From a checkpoint of a small mixture-of-experts model trained on Wikipedia.
Experts: 128 experts in each of 5 layers, 64 squared ReLU neurons an expert, 6 picks a token.
Below are experts of layer 5 (counted from 0) of a mixture-of-experts language model. Rows are named router (the router's row for the expert), up (a neuron's input weights, with its number), down (a neuron's output weights, with its number) and show model dimensions 112-223. Each number is 500 + 40 x the weight over its row's rms, rounded and kept within 0 to 999. Numbers have three digits each.
Before each expert's rows: "mostly gets" lists some tokens that are sent to it at least half of the time; "gets" lists some tokens that make up at least twice as much of what it gets as of all text. This comes from a sample of Wikipedia text that the model never trained on. Tokens count by the router's weight.

# expert 28
mostly gets: " until", " before", " without", " After", "After", " Despite"
gets: ",", " after", " before", " when", " until", " while"
router:519516559550514524510550501424543452461431453491473435467456484498494488515491505470440452492452545511431524506511462544507448568453519569529498498489396586573531476502552489526467535463436444612464507488510430486444421428582450442516497445514482528507543462469502555489537563469539501466497442475447480476522514503550543550418478490462
up4:506511520507476477490514535515572501497408489586495566514439561479507468562513491428461463444503490586510506523520465546530516391486488519460448487518507510468555525463477521422484477545465512505525548468492521466475531518556544466422550545475554530451469540460522513528497474460543447502499419491441525521553527524482508407517472458378
down4:464542452492612488547504509530498504472480468464552485431573525493540504467465439546491468526471436433598503514436499490422467456495494525539567563523470500519497529505518539534477458530503502560472489454513536498474425552500489532546497512538504411437423494444518557491498566577553545537511404469491439478477413503518445553517508491491

# expert 103
mostly gets: "|---|---|---|---|---|---|", "Scientific", " %", "|---|---|---|---", " Pts", "Club"
gets: "\n", " |", "==", ";", "|", " =="
router:503511513502465556557550505448522462505601447448486478536460521530513488525591457515485391504493527513495481487492450475499500465455462485534522468507484522509474526503481412551500519491415437501455478476473426500418490555467551496529490471495487492474524498504541544488497458512549469524522332579448559451551558493533542477399473507526
up0:473469488412506445533539535484500466507514510435486512551551572470537446478520460493497468441457531577471499541558408549512480524519514502506541488536561503526480586560487533416478504536521532503533570448526495506495428445501449423496442548516461468434473514492552507480578504573514468532472490480523472539534498597507526528539486563524
down0:464520513491541432469462487465515448501509539515455524411512443453532540577457500454578486522504479449501473519522558540499526569568546463488510543559548536481516503517480505478493528535471515514451515457492526438481469376524526457527507485559534484537531466531460540510464516499440440532445513450524508514461475514500494536458470500534

# expert 125
mostly gets: " near", " across", " outside", " within", " throughout", "western"
gets: " in", " the", ",", " of", " on", " at"
router:461568499578550515473490476510461474529472446482506453474482514476562479452452474507448448462463526513467487555475468475464507549519462550555498492553521494614479434499522527566503560488441487609450464502479442509481466506514536509534521429546463573501568483511537546503498503531504540504484482525428560485491511486478549511483508520525
up0:419468464568502442456421451526500494532497520549436493533528526517515556454485475524481505474528509522425454542468525529459545525525442455455514486472487489513518526407504580477472485420423455533396506429493469573521496542531517471504451471513484560502500450497481507462449539592465558521554479439493563470533519503453487498509506491537
down0:481472457466544523521519485474552435482480503486536493418474487534485424538488498522427517467504463527443517468483474526506440463571480542443547506438519430565455564476525440489511478479392422508604545537496582502450503463487617457560433529550560508444482541445587500477558441496461501606498583449518472546539454501467521493540498510530

# expert 124
mostly gets: " his", " His", " their", " her", "Biography", " own"
gets: " the", " his", "'s", " for", " a", " her"
router:498478538565563608465574545451486424495494451549478447508519577528537448458505471481482491536535488503518481475508479524554456583466512566506471500519547526579457488448519492528495568524481437502423482522504429460444460538483455520504506535489501552483559499503496543478485532507482523557515511579418523452517498513541502461446444453519
up0:452413474469486520507578489412485437513500505615524487535527525509428471540451559568504420486504524519515482542510469508536478493527456544545496530483569532508522470431507457450534556554518509600524539535436544544473449483520430474503493493507546508471517538476491463512483514481536457492475495522452509482438487443591537477510425560493
down0:495491568528534517557555455468514493480477478469477497604512542503468474522484525481485458599577539473525469519497496468509486460603438485495507452590488529539496458542485536501428504435495559535531474440459524523556531495462476494445483494463490529480446481481478475470573508545482479459466485423489535484451527568546531518505487541508

# expert 34
mostly gets: " whose", "The", " His", " their", " its", " These"
gets: " the", " The", " a", "'s", " his", "The"
router:515505513545515578534556510399503401518519524505478449521498473497544556478497453476505445466509505541456477531499495565511498555445518503510469544517516525558479477507475481528466502508418496549456518481547442488462465500470554493544525529503514532537520515528527505415495557510523502546514524506452594374531540473524542460433477462492
up9:522424512540486540583419509470500572521487496534510423515470460506501515493483488434484424539514512527490529497463504510509497538518499485468426464464512437519487481466472512516550569518539471442501436517564466509497449423499495503580381489515515551490559489473453511535481494556496504511466558561463568456476503459481453481528484463516
down9:501509483470513518497524511479507485511586566526526461500474489527517497515511541450530521485504452563568453539514478425442476496570387529503492513554501500554436519507428568519535470571475575489489531502534547604485469501513462488528541491500519450524485497497489452514558497484511570466526525545489521499473529473529556487509550487429

# expert 44
mostly gets: " However", " Although", " According", " These", " This", " While"
gets: " The", "The", " the", " In", " He", " It"
router:482499534537473530503504449420532489503542461544491496512500568477500521486492501493428481464501503582491484553498441498523511521511492473520485517523569555504530471467480510560459473485478487585451444523482475539475494501545492465464549461509513558567541474503605509521485558492507475499484524508466526393561487474497568459492463518457
up0:502495504453459483571410440486521459521504464440523537530503539400513511548429432541571443446506498424505525501459474505468501483512497486505459497373520543504503511492462607446506504537482481520491496555472533462534538524534455504450511464447474536449476451438558453507482447516546513542536506542479495495502600492476484536477526489545
down0:543448487521479509499448440474470515509443536518526539494519605447488544497530490488524505466413518572599582506554522534483465552526499513483429552511433553511458479501532493498531521574499484472501452573471554527504507553482507519486489432562537478552529523514487465484427513545509508576551609491444525492471472529433496460497452551530

# expert 45
mostly gets: " Jr", " lb", " cm", " www", " km", " Ltd"
gets: " ", " m", " 0", "S", " K", " km"
router:450492545550529560477481549429512516521467505515546467529469555515553561500479507507439537554479484529469468468552489511491515481547458527565441500560502501468515440516532483554431502469479448589502481515513518487511454513492512475436510525489543486504583547549505488461513498518526481496474360513426561498527501502587509510519431522493
up4:503440535638539495447514459438416539523476513522537494475448446441501486474498521526519479516540459505507559503569505520443541468489496527474438509476498510478446507478442503466549573552520472520540449478540515500474515457439546508509453450496502487466406470478511524501477538514497561551533465442465564446509534589468587480517344418548
down4:483474550497498561516481479444511511494605491517498524500484509481447551498489497432456497485501499459500506474505555467534562470489443499540461504455560490519431500469511508477522591490449535483573536438511571536485430435444495520496518564504514446416527432480525465507573542514492523487544451503527499621524590509558603548487469501502

# expert 118
mostly gets: " until", "During", "On", "died", " During", "Since"
gets: " in", ",", " on", ":", "In", " In"
router:494557484532472510476522499473472452505469499516465457451508511508573525465460474508403496492468525486449498519545494487514483571564497548546480465526549518592518430523495539493547551493449455559449455555458477525487479499498490437469519474555502560459548442501507559535530503485536469495562424508416600431544485484503611502459482529509
up0:452492451528500504448463495486460522499424477461443516465513538530467499563487511589509532457542510493537526462522460486481488472535477509467458512488482565543456482511504448530485561461412511499488521430547500520480499523488510505443513496489440475552547567526556426458445496495514551571580469491464491503553509484541518469521513470471
down0:543522485403488504502440513529534491511472483515509491590488488505472479479513493510443539528529521468470456497572482527497515454539469430553501557513518508586511559467503515504529565535532489437554492570476435489528487504544523549507482542468484459462585506512479485545504440575495465565539472591454425493490533472548569479529552452444

# expert 94
mostly gets: " has", " have", " been", " they", " They", " was"
gets: " was", " is", " he", " were", " are", " He"
router:483513479562472560518455462384463488484547484522547520476517488488505483502500468472418456476507557477492582525459468563519541523521507525531536497504448474572498453476543523538464552494421421569494440476489429475513432508573488465520537511558485562566483511567517517518516519494560517556484379513536495457578502504549587564494475526495
up1:542506464547521578580464514551443516477480522521540570505507509560489526432462512444526476495540570451537413547523441501472458481396532592466600509560437538580497458572466494484449495427389467495518519423474497530478405508463455488503499538503519555518525530564504589503503539497512543568471475487546507501459447567471527556523466474502
down1:439504514537477491522498472493474508475499547482543509520548565545545461453499492526492438484478523451505598547495515600460463485487409562446467485513478393542609459429498529423520518516453514518435575437545541549486509526537432524512528506460561517442522463533486561546459473492546521524540519500509518472551493525485479569482443523505

# expert 122
mostly gets: "|---|---|---|---", "(\\", " finished", "\n\n"
gets: "\n", " |", " the", "-", " ", "–"
router:477566489497500479462522501425418479507511492489455399532471510529550538451512432416470443483464486530450483506481504463536518486513444462466470491527512530574436493506555515500485585504492464507450512522470466461477440530461522499559491491468520512504517527503522525524517529463523527506518437480480609516506547517498544487473482531517
up0:526540529554563514496504478526549479492507468474515506520524516430525480476461533475504454447538403466464487486499594415533558477531552524525470537505526444487473518451539488494386485547483504501481471528487489499531493559490592458525426423485481543409507481428490454499454473478523461493489443488516533598560525490544481441395457514550
down0:550567512530497477523422510502453443501528532528454529491465455495452512481501454540500526520500438504538433556513482572563528512499455464493564572523479413460466456527545460403482498445477514459544582533552511538514457540589565494505513498480422558432483565496498537513471548498513474495448535488489501525506506503540468457465506484558

# expert 24
mostly gets: " are", " has", " became", " have", " was", " been"
gets: " was", " is", " as", " are", " were", " be"
router:524631502509474527460498510396531381464524488481519472473511520474546501475483502470399412460525496455481533531475502596525522548586509511572527520553505492579458485497469529544522536467377463579509416481458471513505473553524511503489518514562519513568530513496498512545490546496553555520558461496469510441588517531532531547495456534495
up7:527512491496400495543509494489514486500541509498448440458496485517509427495513493466464449434505448583546511513453472513488550553598506522495471525513533578425459464494510564514604508450423499504551454525528508494505555480459463472457450451499525531504514474461522537491526516466451539488565487463557508528586509466536504499519505496497
down7:514505448489394525449471532511485444497536501453616549514493495561508509606455531509486571518503571485471525513452489507463548484512484474558535499477493513408494491432416448488488461453562469477475478525453459502479481515485474535530448464452484529562517474473487542417475491468437500522490473554494552494499462501471444486574535468502

# expert 60
mostly gets: " ===", "\n\n", "\n   ", ")===", " ====", "$."
gets: " |", "\n", "===", "\n ", " ===", ")."
router:542529517598509509556557557475509501442490498486483491547436534494520497543482480433478442457500576484464500556521512474498563486567514523520438539492480592584506429507514567571449511523441496482516454532498386507505489484450532499508504496532541507541547516524487523478453502499540498479533393592456521485536492532501526540429454542494
up0:552502533570440422509544482546539517402500497420521461487507486486486485477480477508611503541456515567498592513509449528535507405513529507517506493510487496564514419521464490551413483566462501501476542458480466492479473530493453552531480560510476501501490568517545514563471462610579490486536489521530437523467525542466584429426502476467
down0:450433472480459499462505513502482402524519484468540477486574576463538547531467529496532491494444577492459499482493535443539505474461501457521444463531514549480549523441532579494502501511452543431484547524553607520434490504460517508481510525495461501532477544497473564523577492544449514495590506484467483437471448524543502431531556531499

# expert 49
mostly gets: " =", "idae", " (/", "aceae", " Motorsports", " Insecta"
gets: " is", " =", " was", "-", ":", " in"
router:489486489548587538486514540431424466520515542531493505483452524428505466494468524481473457488497565472436504516457547498491537529551543512512460498548508472606478489488461520542476559512432441529469445475416477486434506451555549500495505476539514548495519543486523456440508540506534551493515413547428505469576483502535577544436506532520
up8:437472425468537485472446545453537437554508480496473566454495551424487483573554537502511559488477524458515523477524452502447490456563513546457456536485462416583471503504515468495480500495583495548517515494565571505459434517471498429488444514532397435499467515517518457468515554545516505503549477528489495497440414543496504504460538500476
down8:411572459458455484468418519578549486575500510491491495517536466494463527509451463504471500492514441475477550486452541565542472512533592489514473511468523462508512520518473464558574498466496499477564487489536476424504493522513585516512470504441461482526528536449515558481551519540444539552491505586496502480479456485512481476412514393503

# expert 91
mostly gets: "|---|---|---|---", " the", " our", " same", " their", " its"
gets: " the", " his", "'s", " a", " its", " their"
router:469533499533548542490491545456439473485484490471449450477478528460486464524474448482473466472508552522416440512503476500520480528493433485553536526511562545598470490499537494532479549505484507600460506467494469498421472521549506498515468458475536555505527498497504510435464552514447525527546535522438556486551573516535520527469446512439
up1:435572514503485521551492486529456470486493541526447534482473438520486530532543491470519440496533551541539455462477453551505522486462438545497538513508451530513557504520457461458490544461443480508430486500485486509447502487602504498418567554436608483521443494469516534484544493505502478610582433499489580517483558439523547521572458463455
down1:464517563428450557513522483541478489455466403462506506528440539507497496527524532515519463482455402531416475451512544505544494453528530582534550490506484473448542556525494549453505545454513473496499476481440462523479504551485471540429481500494551523432540534501483452562563525550563550537461516525496521512545509438483514469513521578508

# expert 82
mostly gets: "\",", ",\"", ",", "),", " ,", ".,"
gets: ",", "),", "\",", ";", " –", "—"
router:515505525553431508523510554485550472471448506530561444504512531509526497500526464504443433525484508531511508531549489472505512520565488534486499456533510523508466474495522585559476593491397466560458411501498441505461474439514504451540530499545443504458546466534500523500562498545487449452451432484457460393575504544593559503498492444483
up6:605483541532527509530559489449540484500517531481475481546530478516521496504472471438519447569469575562562500454571505489551550552516523509527546415550469584497520474453529508536472510509456481481474485445515455442481497426540582538517507556583509553531494519550458441591531511456496502441515545561520449467509492556461541490443422506474
down6:511513556511544446493475560521500527425500512458497512513484517570505476436537490593535515524516441530508450452548502455467446490489432543485508549512491490580506534449471547465477484489450595587505514474391512543476576522533518487551485503433502412534452497577511488535453481566501451542521474464487486451534479542501473444536496536434